Below are experts of layer 3 (counted from 0) of a mixture-of-experts language model. Rows are named up (a neuron's input weights, with its number), down (a neuron's output weights, with its number) and show model dimensions 0-255. Each number is 128 + 24 x the weight over its row's rms, rounded and kept within 0 to 255. Numbers have three digits each.
Before each expert's rows: "comes after" lists some tokens at least twice as common just before its tokens as in all text. This comes from a sample of Wikipedia text that the model never trained on. Tokens count by the router's weight.

# expert 2
comes after: "s", "-", "u", "us", "en", "g"
up3:124129149181127148129156131132172129093113139119119158136107166098149155159116183147122123151098115112125112165094090171127141074138126141150146177122164122129134111126141114122113083163120117099122127101156137147143095108118131155159129113106152124132186097098125136150110115105149141133176146134096137139146152169166065126126164131114143104129153132158100142069139084088138126159137098130129147150131119150112124074103149139118156104127179108130109130110147145158102149127102162142174137169114125168155122136154136159125119136095111114107148091107104173136117145121153103119134107132110138147075153125146138143113129155092123176117131141136148089117136116160145095140150152098136144077131112125158131117115058118101126138101134130150092144098123139096158113148156090
down3:104112147101146107143112089117100125131100124127103121075102129146136166110129050121105095102126164141126127098127173131150121160139124114171125133098115152125086148145118154074140174114095147128144149112112143120080115147205127136114110143174145083151072146064095107108114137124126128106103100120080174143090147102107122131158107126148139133147145133193141117091103127128117093109126155135126115084126102102088130147149158153106146095160086143103149158143139137140104146166109121110119158119118122134130152131075139141101141122116106128136102104127129107131116096101119123158138104110122136159136115133091117125116104153170152094135129076157149119123122150115140144128133163152108151161090131163120127134123138128152137137081158144128136147173132116145130138085117152
up4:114118134148145096129138159114151117145096138101117131141154160101120129124126100078149148113109180122126121120143169142105126133114145107182101118127138130120128164115157070133120160086102094193108102136119114127167112122186123148098118138146114133118135134144083099157102122188185096149115101094118134127119128115086080097131120109143096128084170193116112092118148096115145140146123128175130091167146134112146124105129146137134146139115099105136117156148110128141146109068167132142139133151172110170131154121153139148153143120165101143145156110108085129119135089129108126139121085156083100144149113109154117136099130118138141099158144132081141128109151141088110155162139109139085138130085122112113136125140167117138126107134121182145090127099152102126134125150132107
down4:106143121153135167108141126100158085143140109115147144123117117111123127146136101153102099130090088146168086128080099108143137157111105126145152127124067114171062113132132173108161142092105174126112100117137156144098121085104116095167123104122111108137101131124129131121140124124102150098119138139145082107127138128173188135110123111157118128100110114126161110107136095123103164117119143145095123108161150112144131162143085103126116139130146136169148094126095129125156125121105129108124094102071115150176128103126132090110093131117063151133125138108166156118094148192124126123176119113150134126114176115153137128070132126059145139108103123162136119151089123137093102144116136144101131157106145166156152146119134130110149126118149107117123164159128139161147135141146117
up5:150113136127118163114102127129144155181161095139113111183107098165131123153122146117164099142090104092118193123176150143130199113117123111109119149089097160142137107158109117133151115145085111118159129172137108047127121128103130146113128135151083114116122168129148138139155109142112126125114110134133137129123159150158124091150173118136120136137153113166101146121145157139177143127133111120108129144103143122091091138127127129105144102130160129116135144140155102097149153104104138104115138133130115150103108092198120067148117133134083094142138134099143111123173121127183113119141157146127118128119133102124134126069164166127117129157146160138135127113119109129158117144165180123127166110160138131153105111146136125156096156153136170106148076113166164146114143123126129
down5:098108129123125140108134114129155189054117133127125122142141112106116122118151141115095099102123120104124118180114159143149071124144121108111107126166177093118141142134145148111101124085133165160095120130133108183124145140114100128132142095136209063110077142137120138101097154126164089156172161131153135105140132104119173137109129076140073108110145078097150091132144150140098142093134114132136157129121081117157138099127117114121097148118152161126131121106142167138130121140122112125106141116127124094148117097113143114148136110116121123120119171121108120117111128147144134174152095151157095108163112131134152096119125156092119129140084132109100136130118095133149146080090124185129108129133111126138131156126107164114111128133121160124092130144132053120128132152106146
up6:144134095169149157114147149130162101149157119133118136123174118082126147161143137122113148138130125143121119158127139069119142159131137121145180142118163112117131071138137106169150138075142132167138131090142139136180134130147159112063102098126175121104152127134142091114134121139113099174133126121138161180118163143120104148153118098163126159124153120139136137085118096085078091125167092145094095131134140115115145135120113086133125099089133121108133140129141091104125117123141134160103125173128141172150137108158157136120120132139122126151168147092144130141081084113094130116147141192129096136150094103114152118127113125067154122135146122094158132149097129112129126154095119156102120130145087107112110120154137171113115131124149104109113157104074095158096133143131109
down6:126163108099103131126154167098134130109112134141135160139144100112116152159129161099101186155163139074142148104173140160126143113119122103092146157109120158172088097142178126142145101080129129182145161119099143099155152163152165130118126132149124152107096130167150137109144123116153168135107155143143091135130132140129151111148123137125103136115123130128111144140127132106099132097096123149139125098124146150118146141118093095119125110138095111162105138152144121131136139102136135173176066110108087095140137128118125126115117124116126141150138125155111170084097143164162086142136102098124124106127123106095133094143151112164134107136088154159138122112155090154118124129094101137107145101090132101099138166051138108079145134142114065144194121101117140125108133110116112
up7:117104138144087128140111150098118146116113103124155150135119154105176114146173104097133144112088131121108127115114124121125128188108152136107140139111140179149148102110131152139106104133112145074128138166138144141161120135130140112126137120119160143183175152131153151110131114133151121135127169148139130165137146109110118093146121118108098124111137152158098084118127117104141129143119108098106103133165109140105155142124064132141146107126167106141117068124178132118123124115075141122124104094185123152120111098150129128128114123117095120128126108164091174135104106136119155145118128138125179165153126128157096135150201156161097121093150108109173110139149110150157129093151112079109120093156127135134105101123064090142125126120134204103143109116165140107126117172120107
down7:100108118183161113129101139135152119136134102131107109130097129126121151086114181148131113164157138123151162132121098152122139113072093137107095115140124107132120087184093152141143142100172163122168168132094092102092154154104120149152108121085139128166093124120115112134128161125134138104138112114142120102146124120140130106111084144144128107117115150129125091127169127129168170140094132114145133122147027148119132104164126147154141128170159163134148108115147130169166136120104123068154125139116091115132146126076153147105106122103145142115134133132174121149116140133164118099123135134096095093129133135113139127135099113140125122127111126156099127143117138106084137150137126173119188174093119156143133090165145162084098112124151134142126126139094121114092126124115079
up8:147136148124162097131126108122126125108102130124101134109142171156134116134137135125084129143168093108121151092152141147103168126118146125135125106126145082114126127155162155095106123167116151137140136115140131092101099112182100141136131110104116154157125077148143117107142123124146080117112100156139133129172141108148137118086120085148177106056153148119141123093105145119069098148131155135149102164132115156129138134125101151147086135127182117159104135142120140136119138117147112191128130134131108117125135101096150119074111130125119086120106116150144155104115085127133146119166118138131160185147135111102152109171126135129086145150169149146140119153131152126131175177109107134094111165166143156144150108107073174098126109144184106112109080130092122152143132129123144
down8:179095109138090119150179124146087085133115134107162125095191095104126128114122124152117127085134156120145140125129089114100125145108157138106121161143109139069085120102118114183129112127134123117088132124119126138102144120086121082152154132104081163182130156142118150141132162160101150105110111120118165119151108128092137122114159144080129155148138146143108153127148141106144115130144112092148110138112141133113150112121142096163160090138141152140146153122097124093106112160126136134116092117088155125090093128131163152156138108115180167138157112093149107116122125100171148105087127107101163131123144138140109132144109090117112096105094141145140115086123085137127085137122157136109179133166146103177121143113134119156114166116096134134116094095144107126078133108106158
up9:134189124100076123123114188130081125113110144131153110125150097119116111151118159130143136124147092100141091116155118140139158156108151116145152094086124117099162095190127168132141084084119135148135075101121085150152138156164124112127156132106125096141139139130137160137145151103143134151144086131107117165150091102144077177117145141099083097117152116167121174199105157094102176136149168135124159136132141132125115142134109114113105076084124049105135118125116119116130140103116139141125134155105135148136141091146138155108137085132145156097113134153114121151127103154172152135129097116110146125155126122110158132127104144148098138129126128160105137113109130174144104136120117156124101090135155119110117131126088095115096130127111131124127106145137154094112122143160131
down9:136171116143169153096120064140140136095091105147132137125113133137127146110129103112124174135121095106149144130153119125134109171135121116140136113131160154116104119147145078082095162155118098084104160122131146149136110144127068132088107131139119095181121128117089157122136140151107149108131141100160114129148122149115131139190116095168135144105092125102094092130146122151113109135122140158126113105137122079121139133113173124109102141123138137138163098134113133135137143153073078124120183145115132163151175105124107160182132118124121145150141134127138109170096117166169119111122119133158135136138118113119147176092147178142112073108140155118148127130093126159133095139107127160081083106118109123141104114124114095120127141124129141140096131136154059087138126174106100
up10:140134134137133105146170112065113123121119131107121164148148115111126137124130142126138155176147160129157111080155149099113150150116169145106119100099086118167168094147115108133129133128170067102130137175125127118101099149141158129110077108125148081162130150113134151158168155135121123148102146140130094187134137127095193156079112136144164095110152133135172130134167114114116150162129106167096135135092136152148104143197131123159096128107117126142131113143114132088104121134144151118138134130163118142138141127110085112153155147159086133120116119139128174135143139148119117151179115141131146112181160108144122110158156146133104106127132138120132122138095145098127186125101123117133168141131121174098100104139126153131175147125103122103132115067100135102137108142127139
down10:098122118152160113128119132145108155133156130097121131123167086119155149132099135129152160102125133115136116138127121110135139125116124100099122133124156183116114099133083135113114137090113153123136164135087118122137090116126131149166108154137131117150166121128073057076120129123161107123136095182124149120104139102114152124139141089092108149123149125155109095134130099104116106204171154112128116117119138159143128101111133115135135177140096085106111124143161105155097119144120109150092160141112068115126143112109136148098163128168148157104116133121128082138178136134113136088109117147119131141076119159144120117097136065113146134162142152149102171153125100127082120145121119112114126131176122088161148094100162141144130099155155110090125138145134144107105148067111105

# expert 1
comes after: " ", " (", " p", " P", "P", ")"
up3:136109167141093155159111121128101153137142088130100130112141114099119122112092172156126090131153169111131150085128133160108115129162132117104081176180106139138139107134126126113128108128129110166097148103085132120093124138132103118150097066138139150153120098163133121098127110135096095123113133103149094134130123161104114123130164138146158115147143135110140119125118180050103103142148065133089137180079176161128093119111121081124122157152128141169124105096152152117092141154128158120149104097120094172120152095120137164117102133115121097078150129132114143102102120136094107079108150128122089082101114150138111102138137095142144098122136146116161108132113147119101132119165132144128135150152150118171152080125123102126138142137137139104130161122108117090093142123124121
down3:119113146130143081102116137129127108118166118150141093130134145129145104130167122147093083137137137146121206107126137091127126126138126123144087123133071129103137156120132126100064151130123171127134138118105099133124120140105141158101101154151132104134153116074110161130106119119109105125163141114155169094097149155161148115070117109120145145105170104135155173144158125106139101134114137141142106129120067147137116157148175173096158143161130136133159184115147115082097132154125119159146160143123118125129171132127115124100188082131121100149141162119155122136094140097144151155173138105127182094133163106093155153158104138154141162113101156147133131114126136166114125136136143132111155098106131150120128142134151081128100118148093136132096120168117115132142115101170103
up4:106155090141142104141133157105092138145138123128154117105148135124127105122098127107129159106115082111137149174144098157165155124152095140149092138121141120121122136104117112150154176138100114158199119158118201150121107122112099139104139074116146104123126184158143132113157137142101153160137176114127158138139121162115124149147108120173176139119166135149127135166137100133141138134123087129148078116092071144114168102150090146122108141104174112165140137144124106141137114133143137149127144108178109144131116073094109090111114127106150124127131138114139142134112119126150147096114138099112111128107086133116123105160118111138154113101154115073120121102128145109149088108111154129100102094123109139143185143141166089101148092097121131157117118119125178093146122116075131
down4:119144145094140133137143150130152111125144122077136097138122110124156123126117147146132122161138130143147101129086141145141151118099088146135135111118101082131165141138137146141072134182118110121107179108170083124139129124087145132159141141113110141080153113150108132155102129094161077131104095131069091117155142115111154146105138158113126110115108118152117138154104146088148127111134120141130111141117094116169123190124091095128089172152108085122137142119158144060116114093182160139144129166110145125131138153158136140129139140100149126129067135125148125143133122110129160163085117113133107133100154118136130122112095161114144169141147103155124114171151104127121091085111173121154131118138122099122133129115104142072100058164147108129114143134141132179152126099135137
up5:138103132101161092140103122152094125103156145137114114105087148133100128137089122144127136153147137132135112134174084138166129143083143139135134100148107123118088146101089171114113143124137148137161140137116127171112162115138132134099103092123133144126116141133110158110177189128057101128135133138102120120129109137114117104129138114135160188133160095138090165175123138104136126131094124123094096122174165123150118094125116138079139140131153159078100109163157131123100109154131073138118118152143088139095108098119138110152114154109144116101148114127125117152137122102157183120176159115120153126102130120153096154081116111127135153137121097071090154172128121110107153126146119129151140119138119128085136111159127077126088080067115121127115145123143168109135105115110108
down5:096113105118107140112114132065134117113121167128145147052107104162113120131112117139120102132155134098129116099135131109127126146131102130167148117129121125107142130142122141088133158138177169180114135154171102099134153125138112118147121113153124118108133151134114157201154121173129093172097124125151161114154141120147120114122128111140107125149126125130147121159166163099111097124133157105129182113138108174160159178121137154138112138116121119145126145120121131101128104144103119139111125100172130113150144109114137126109105090135097115147185101093088139168168139097134119164176148128136121145093153142109167087126137139139091132132104163166136119119108076123138131117074144142123127142116169073175104145138177109153088127131109152152154168139132109167148097093119108
up6:156101148088122157097130142110109119116120127125130104136109113126108144123162130113108165111104156134128079070120120143126161108144132087128089092157166135148118134140133129121117100150149136175104122129144205110139141128134138134117130136132143105151138156144145164144083121115128145091120154151180142144145141130118140138134109084132158170136145145127085113095158125141153123136095090125103139124103174167132115137156141166157125128107154126157114159087136124132135143150148115132145076175076109094073134103125122105147111092150115143108094140130114135096139132114109173123132176171139164128126109158138099108128122143155116147140106150131167063092127128133115162139122119140136117103099152172161089097158111140085170110056121116144165158110150114136120128165107112
down6:110116125112147088141101111121140105148166083141156153125163138162127073143123094124098158169116095122104121116159144141166102130152136162092131168117150141140098107130129133116111102136087175140111094097147138121117135121105124096121133196126128116115112091076141124127123111139188108147099185164123100104128106121135128124120128105140109129127100112119127147121148135131139099087128140140098180134111152074123109139085164157118149150092109184132147110132155145071137151111114117120089155114131123138130129086106183156125124135126139184141109128094167151108117120145113123104109134092137152150145108113172141104141122132127155130120088123091097116101088151154113148095115129084109132117142156087117135107141138136122131163170145127131139086102097132139125160086098087
up7:118115148141145146096121103093118158099183111143131115127148121158104133139155172152106143111104121112120140105105111145117141118114139121095149061105142144127147086127076090087127168143177080119192150135140136108091199112116114157103132150121130161105125144124095138144155147133135122107058124132133164124140131120117148117114142119108132138141140107154147136088164128141129150109131154106110147138169105109118163141175113132180140112074175171103136127140116166155124155135139121110168157126120103125123178115164136148155121138140160118129136151101114155097107149104108126092116104115136117100108153113163169110098091150113107132093120089139113127156139167114133076156155115126105153116090108126072135152140138132121145091143152140129117122122126117102130162097153107
down7:096147106113108098093139169130151162107115181112173135121074183139115194110116123102108091145155075117109134117151135113124221148114151133127100105145081113101150153102140107145097136170110137140143137102104114128112108098141094168159137148146123128118136132111123130113171112146105117147155124119113145097091104112144156104173115164120140151148123165159136114092105113130125147151110120163127110140121118164147128121094138119147095158133064146133151116144152106131107121094086136128107110117137123095124143152109124099134194144140120125158124123148182127130136160133101121129142118137167138147129158152130110123111130125157115134114120106144112126149187106111104121174106094101124119118136104113095157115095165161105136161097138129147152171110116159113158146149100134
up8:073093188202102138128147118163125114169165088120127120121139123144139148128111149138118107128108119120133136136132156199151093125156145191150072164143111115098115141133126074113154086105083106127150116113160097135115106086084112137118125124143085101140146200147133133150117133119143143089153126142106109124118093134090103086109156114128151115112124151129119139114106136083114129123139137144110118195169124137122118114135120133106100126086128121148106120096131121162147128084138164164121136108153097105117084131141135135150158098133115143149154137130159162123133120101106159128103097117110148120115114119094173154136142107143157145108119089136091124120095114110127112117117133129144186118135102133098082094130127132089124113146137152136140112106103113083150137152116128
down8:131109100109145122136139129067164115084087139085162114129148124079103137158094134120136140174117177124109124123140170112104147125103101139112130105122094129087147141121120128129171108162120158130132127157150096112136099131078127113142131122106105102129113144112088115105124105114100061149104117137216124129119151117133158109140119117117159158131099149098166141119150134147077137151109109114093116101163114128108171145107158110133129125145114112100145122129174133120107104142186169162130171101111186153103132154121134139113123141168118056162117164138130113175158142122107120144120095159107142120163122164091084124108109107090084144150134087117116136143153151146153133126123167116122102095131136120122141133145145119165127115131125147102087130151131124131137117135113135
up9:110109188085113128137141177108094141146111141133126141128099109133144127125137167103136117129130136104119122128141148136109141094128145163129100159114103094154113098097089170120106147112173139124159112157116140097107125092132157144108138112136126116108170126152136111100146109172116155127125137121122153174147104142123117103129096132137142148138123113147142135126150127091123138139121104077143117173142122134161131153100142126121096164099101082158115095137151164135181127155154138144093123144136122135156173097143139095099175121155183124143056104107152136146110121104102147129090191115117140130115138131149169163131117126163134126108134136168125146147100119103145132114171101149104125130154185109156103178144160101155125108135080144069132169118116138094137130131116180
down9:113111123134136136114087154146182107138119129120154144152100156120138125144088156142165083137114135143147109123109123143108132148134186153175121113121166142103099172145158151129153119129106097144116132132124077132092102158138115131129164092115089135098096129100118127149127156116119148149135160138154098164091156145133143091138167136084155122160129136135121121113146107140158097127125115123170109087133118130151151108091130114136123115141118146082138118130175112129129142092158123132156131087105095109109131110141118152137132142106134090122121109129155150114129085088188139096127104110110123159162163065174114137142119150130164153141137142121147136108075101116112146112171154126140150117074138125069171120110154128131052149143122101136104077136113156109151117108166138
up10:136087147133088111123090118117087149089084111126135141109132162132160163131144139136164154161091146132132143161123103125121169112156152127091130102149081124119122100136120136131142154120131129103092117115107076096135123127083178150086133128136120106145127095139142107125122141117125100132136095146118184106148135138137111177096098131093161101113107155098081127069128170123102075155132089121143142168130140125103119136132125119127130141155103086101138121125112146133139149083074167158119110106122115116117158129103119141154196138143217140107125095109154140118135129131117164154134150090152083091110166149136111105121126154142163115136146141126122102121131112109137150108134109122135147187113116128124126107110129160126138103101142130143131088170148144137081154152151113
down10:117139115141127150104129107109149123105164173103184096136112109107131160138167130103151097171108187123097153132082127117117104101085128141099136097101181125123130116143151108061119094100152070121150121128119147141104110153089074119103123100145115131132087109085128114109091155135100076125164101139149151146127175093135153141148159153123144157073110132100120117095172127133119135140142108131129114120127159165086120146106123120137148139127160119135133074122093174164147132125131150132125113147143150141151150172103153163137162092125109129141126131150156125157142096121090113094102103091179142107130134164098135101119124130133103095125127093151110132132141104146097106122144135079114123151136154155107136171095129151112142140130114123095133113134131120150160142114107151

# expert 0
comes after: "\n", " the", ".", " M", " U", ")"
up8:140102125106134108165103153130156148132157082149130162164179113134132153112145115117127134115119099177126108112084144165143147108116187094150127139125118127119185153125100146139120122119087135162147131146099169115140122167146145132121147155137123107157139125111120119117136091136110144127118137132122118088198133135163105138104165132140114133146151108134175122147117128128138085177159123140169116156119118144135118115129138151156168112127097138142114117107113128115139155118145127128099151128117128152157176105172156104091149133098114103135119159165097111132116151098137112111106109078159124100156162160108154161116104136137111131082140118214147092182103090167146101146124178097131117134143152141062122103131143129146107132124174104123114093149129116132110134150171113
down8:130114157112141116110155102105149110147149126102137158129122119119140136099123103096097127108132108092136140151132125125053127167136112111128149130045173113161130098093120095127108149064110118091152132095121166121098106152169154135161114171099165100096112102119124136094128142093131112170110107144111166133106101140112100123111099157160117128089143152112119135070148132117147139138156121156106110129101120100118116133116112147147116181140149148130108141113151171107126122152126123139128123136102140120106122163112144126115091107122140132151119100157166121106193117142146118136082131098120141131127113105166121066132105087125131108155162132118103131120144153140128161167141113164125095176151083194147114098114087120117115138130142140132097125136144110166157107094097131
up9:115160150108121132149149155135098144119118126129101147088112141144173166156139081120178101119128118093155123111109105131148140118118121159139123092097126153122123139132119135090128157156141119129120155129095115110112116118121114102091097152189139134159126141121136131126128140146183101090126116138131112125116157105161148094104152111140115102101112073109130096146120136172096127132130164126172136168140189095164053175106171127083113133146150112122157150128136143102092129133095157115114142082099137124108126086101132140079119160138090170154127125158158143151146157144167155103092106112110144095138120128122116123104097164097157105152097120162114134108162133139155122170147187118120124152139089129119132088113177144141143148152135118103118141134135121089132152124107137
down9:116167151164127156145153153101136145130076068107129110146108146127162110150124148120115122121114138121137127108121130085131154161081164143122140145117145107121084124141084156139112155129131124106097143100117094161149135155112171150162111083158121087125125127084119138098130138132080135114150140152094131161146121162154184138119070118148112109156144117119136145102144116132182159161125110099107084159092116123145144092106080164127137132147083125123143154128129100109104136145115126091125137121146170133123123130084141148127127119107129118148137145139158159152128158067117087140160147105100109114134154120147144127113116070153133124144119138131161114176126114136148196170130072090145128120153134155168126121117101163146160104134161113124156117141107122169133147125154155
up10:170146101109109139141156142163127144145120164099126124134182114094132099101169140143124159168130165160152080116128149133115137149137101103118112120128106149147158113124152146111099167169133135158159114156084141123084133099120150140151114059128142156103103113132107122139130129131117096104151161118140150143170109133101165191154146123150146114117117158098143143099112122115121133164106089155093118111128162159166121103101089111128121128136118107177133120116123104115104152108105135136103128129086097124082132111104180193108155157111126118123139163136125159136183120158082129113141137100180154149109130100193057128132153106130119134119111117139118097156138110121141129158153137151111128127153134107153104123140120134098111138148094122108114120142182154136133152138115110
down10:095104086141130136139098130115107111136142113123106150147143089132104151152157135105115105089147128110107166142113096163141128100183125114089104119122126106130119153162120123105100119089145098146105115109136161150133098115143098098135076146166160109142081119134114131107090122128144134144118118084111114115122104129173162097125137139108086115105131137169186075172169124146137168163143158161115102230064128125158131142167149081176129189138133141089123134124178147110135095116124143121115153124122139113117140111137151122137137141121128147112140120116153115121121138108127123114136161110126100079131110151119139151072141118125131140116155141145133122134149129103178129100151096155123105115150137127149169125093160122160121110149126122123132081108111121136105127137079120
up11:156116162095167127142116145152109087123120133085111146155125098182103119082127097138161125110133162109141129162141144182098127166127135094135155117116103116095181142141155181134162078121105179149120123164118120146128106098142130177119095160145089114142135099163081144145156117148154098116110161096095146121154149134125095113177125136147132128135083137090144151087136145140140145089139142133152145117108139145127138124139075151111143129101124134131118109104146119144172109120147133125129118101112140156140111137123172124154182074065132126147101114164103125122144113149135135099155121129101154088110136144101134151125132122094127104147192111183121103135155152113139082136110122139126134123158145153144115119148134099163123118129100122117125107183142080111135128138139125
down11:105148163160150114148110107139115160101128128162141107102146134134120107124165141148124132143117115114131165160141144133123131136129092157118110125163129140123114107152100164111150114116180107097185161111099141097098128117134079146126174117135156169120137178101165093181095143135132167127130130131143097117092140158143148159111102143109125102115156125123130072111080113113112093101132125116112131174117116087139099130097169134151114126121146167111157110105174145085131110095126151152170125183110166126123143145114124113132163121100113111167133134162107151144096146099106137143099083160165170133131154112134114125128153144155120097093131132131108127144094107120051145129115144159103104132110077084133140100112146125119120136096151131135128148113085139136136141138136190
up12:128109110106122143161165123154152128118116117110126157076127111094100126184118140146113139129124137133094111167131088115147147113113155109070123106114133140139165142133113154096154075116116151076143097107077121095148133129120122133129112118150149122103100114127120102173149122133130170136133101121144134155146156079158132125088140112153154142168144143110123127163100131123099148158105148178125140111133099136120133155149179123154115105144128098115127141129170132126115126160138128120125131161150106091126069164101158124097169105094094147163123108127135124185166148128173143132136107116113141092149095140128112143130133127134158134138131143146089168124129084129119150205100102141124135122125121162144148154134140090116155144097158170094113151200151132098083133131126100
down12:124144137102119103123113109084118112107147119128145139148150125121177162103144125098110129163118126138153104110119138143152124149125129126127136094122117187131152087107128096104124177095111121137126136139143116134122085140120124109125102166117145129126137112100152173111133129102121100148136142127083131151069105131100101076124141128175132147122109115166100105067163102137142117093140154137136181126153167126146115155111162094077112133124143157145110101127067150177138121136127122166119140150112143196099157120116130148128146135195114099114127147119150126146141180172132136141164141158132106114113127128098096139128153120169143102089123094137130102122104106097118118114163126100150153164142105156106085108103105169151152075177133159142115100148127117091125096116137142
up13:119096110117113181160143108172174165154111115136113070143168172080123150128158158111090151116121139125150110090087119164087151151104123136163134151108122108156135169136150126093158167125172121091119128149116127136085151133130117111128147149151066129115174118127114110103153110108143148103115126135163119161147140113130135075147078104151122130084105123142126142100111152145152134088127127124167165131129126122128083129117103113115141106084136152101096137118154123108138087143158110108116169106129127105077106134097128147137102110083171116107139146138148122130148148152126101143115178149121138103153108123133117144127125130143157136112095169120150115123131124146143118163124100114173083134120105132113084130110093153115097102154086089123141107152161101104106141102108097
down13:112118096142139136101155153107136099109154108078150162135122140140145083100137173163162089183077117142104108163154166123152142144115141154133133100117130138109134126106139101111075109125116143132132128090123096145126118148142121163114135109099111095150099131125128120138115135108102086144156092130146124123096142138104105132127162126106118107144108091088124127077116115131135185111080131132159096170131104125134159100101141100116127127121132112132125072112106111111122156120157140165123122121141096152119160113120171140109133099149104100111144127105112139134153205096146137093119096132165123120080147146121121092053138110114091117108124113110145123109122175096100133132151123161122121130119090172083176111116143117130110129138161160122133129130167124171161153181139144
up14:132147118144143149145129136147148120124099156125144162128136136131118136125131146141142141079120150113175157096144135182172168150158095126105157112133169115148158168152104125115159126112106120120142159178114097126140106106104081166124129077129123110128134090090130118131198133136136157124112134126135143135145102169122122111084112132120094138116156162126144146114137139114128134125129102143153112141080147133125092128163139088100105105158180151175183167145141127139108122129146099115096106175127131071165084074133141112120143140117178136130124116121113115166085142122155147130193106111137131126156161113119133117088092112104133111144102099130123143088157129110124119087176111137157122106178136097133144104128124098139151097096133098155091149157137137145157142144134128
down14:120134132132143137135134072151143145143121139169126146137084114111155152119126112132088112134166111106111125165160136099124106100150114133143125135128108129111127120126127122137175126170137101122117083117158167141147131132129114138154112173096164126148121169136143133144120065125167184109100141111111064123080123078156134119109142176136149120152100120152161124092113116138111103142120097135106079115119086150129149146141128156159124111087164089125110122098123146147136151167115151143090141124127110128120105120155120123118095113109131115115109127136103097144149120126115131107159121153143158129075127136169110134124130153122160113164150143083051128112140072127182146144122159100076114126162129160105097118110167069117160120173105130130122116096147143148166164123134111
up15:141152147133126154162167105125111156115122110137123146139134161148135130148199158123122123121116081143107169124168103141161124110113118108145122159099154099125129161150143122112144155099141101160145139131124130142123125141114100156145108139103105134069136191134135148101113147175084122165128154089118164094138099141134127161122094127161143068128124130091121099108087103134109140104146099096100120121151095120121153189132147115127148162136089139127125143125160114130123126150088108170121106130126174142123098116164176120147141162100120154155117092126122171122096157162113138102114166155126114128134165136142099135101139142092166153105123149122167156075177129109131094150168155112135118132113106161130143151100103120123109141108143119136114076116138118151080173122124158
down15:102125152128131105114091139110124124122131148106133080163111103145132095126105081160110147107058111135174117131145116154138120156103157113124147142138162157130100143073071084142115114077140150113155122114125127117130106152103093139123135124131157098149139128139120149155101142132163141103164080175132124124122144128169140157139138103131120115162115154098155127186136153176119160093114132186115146151122183119145105151120129145145153163126157104104117145096148122145143135178108110099155139130133134129129160069129144135151097130143114140126144144142133159104094150132085101131132119120159103165135128161116131116205126114091093133149138068139154123139108113167125111080140111075146128158117156150141163146093110140127139156130119134127129114151143120139161126129129164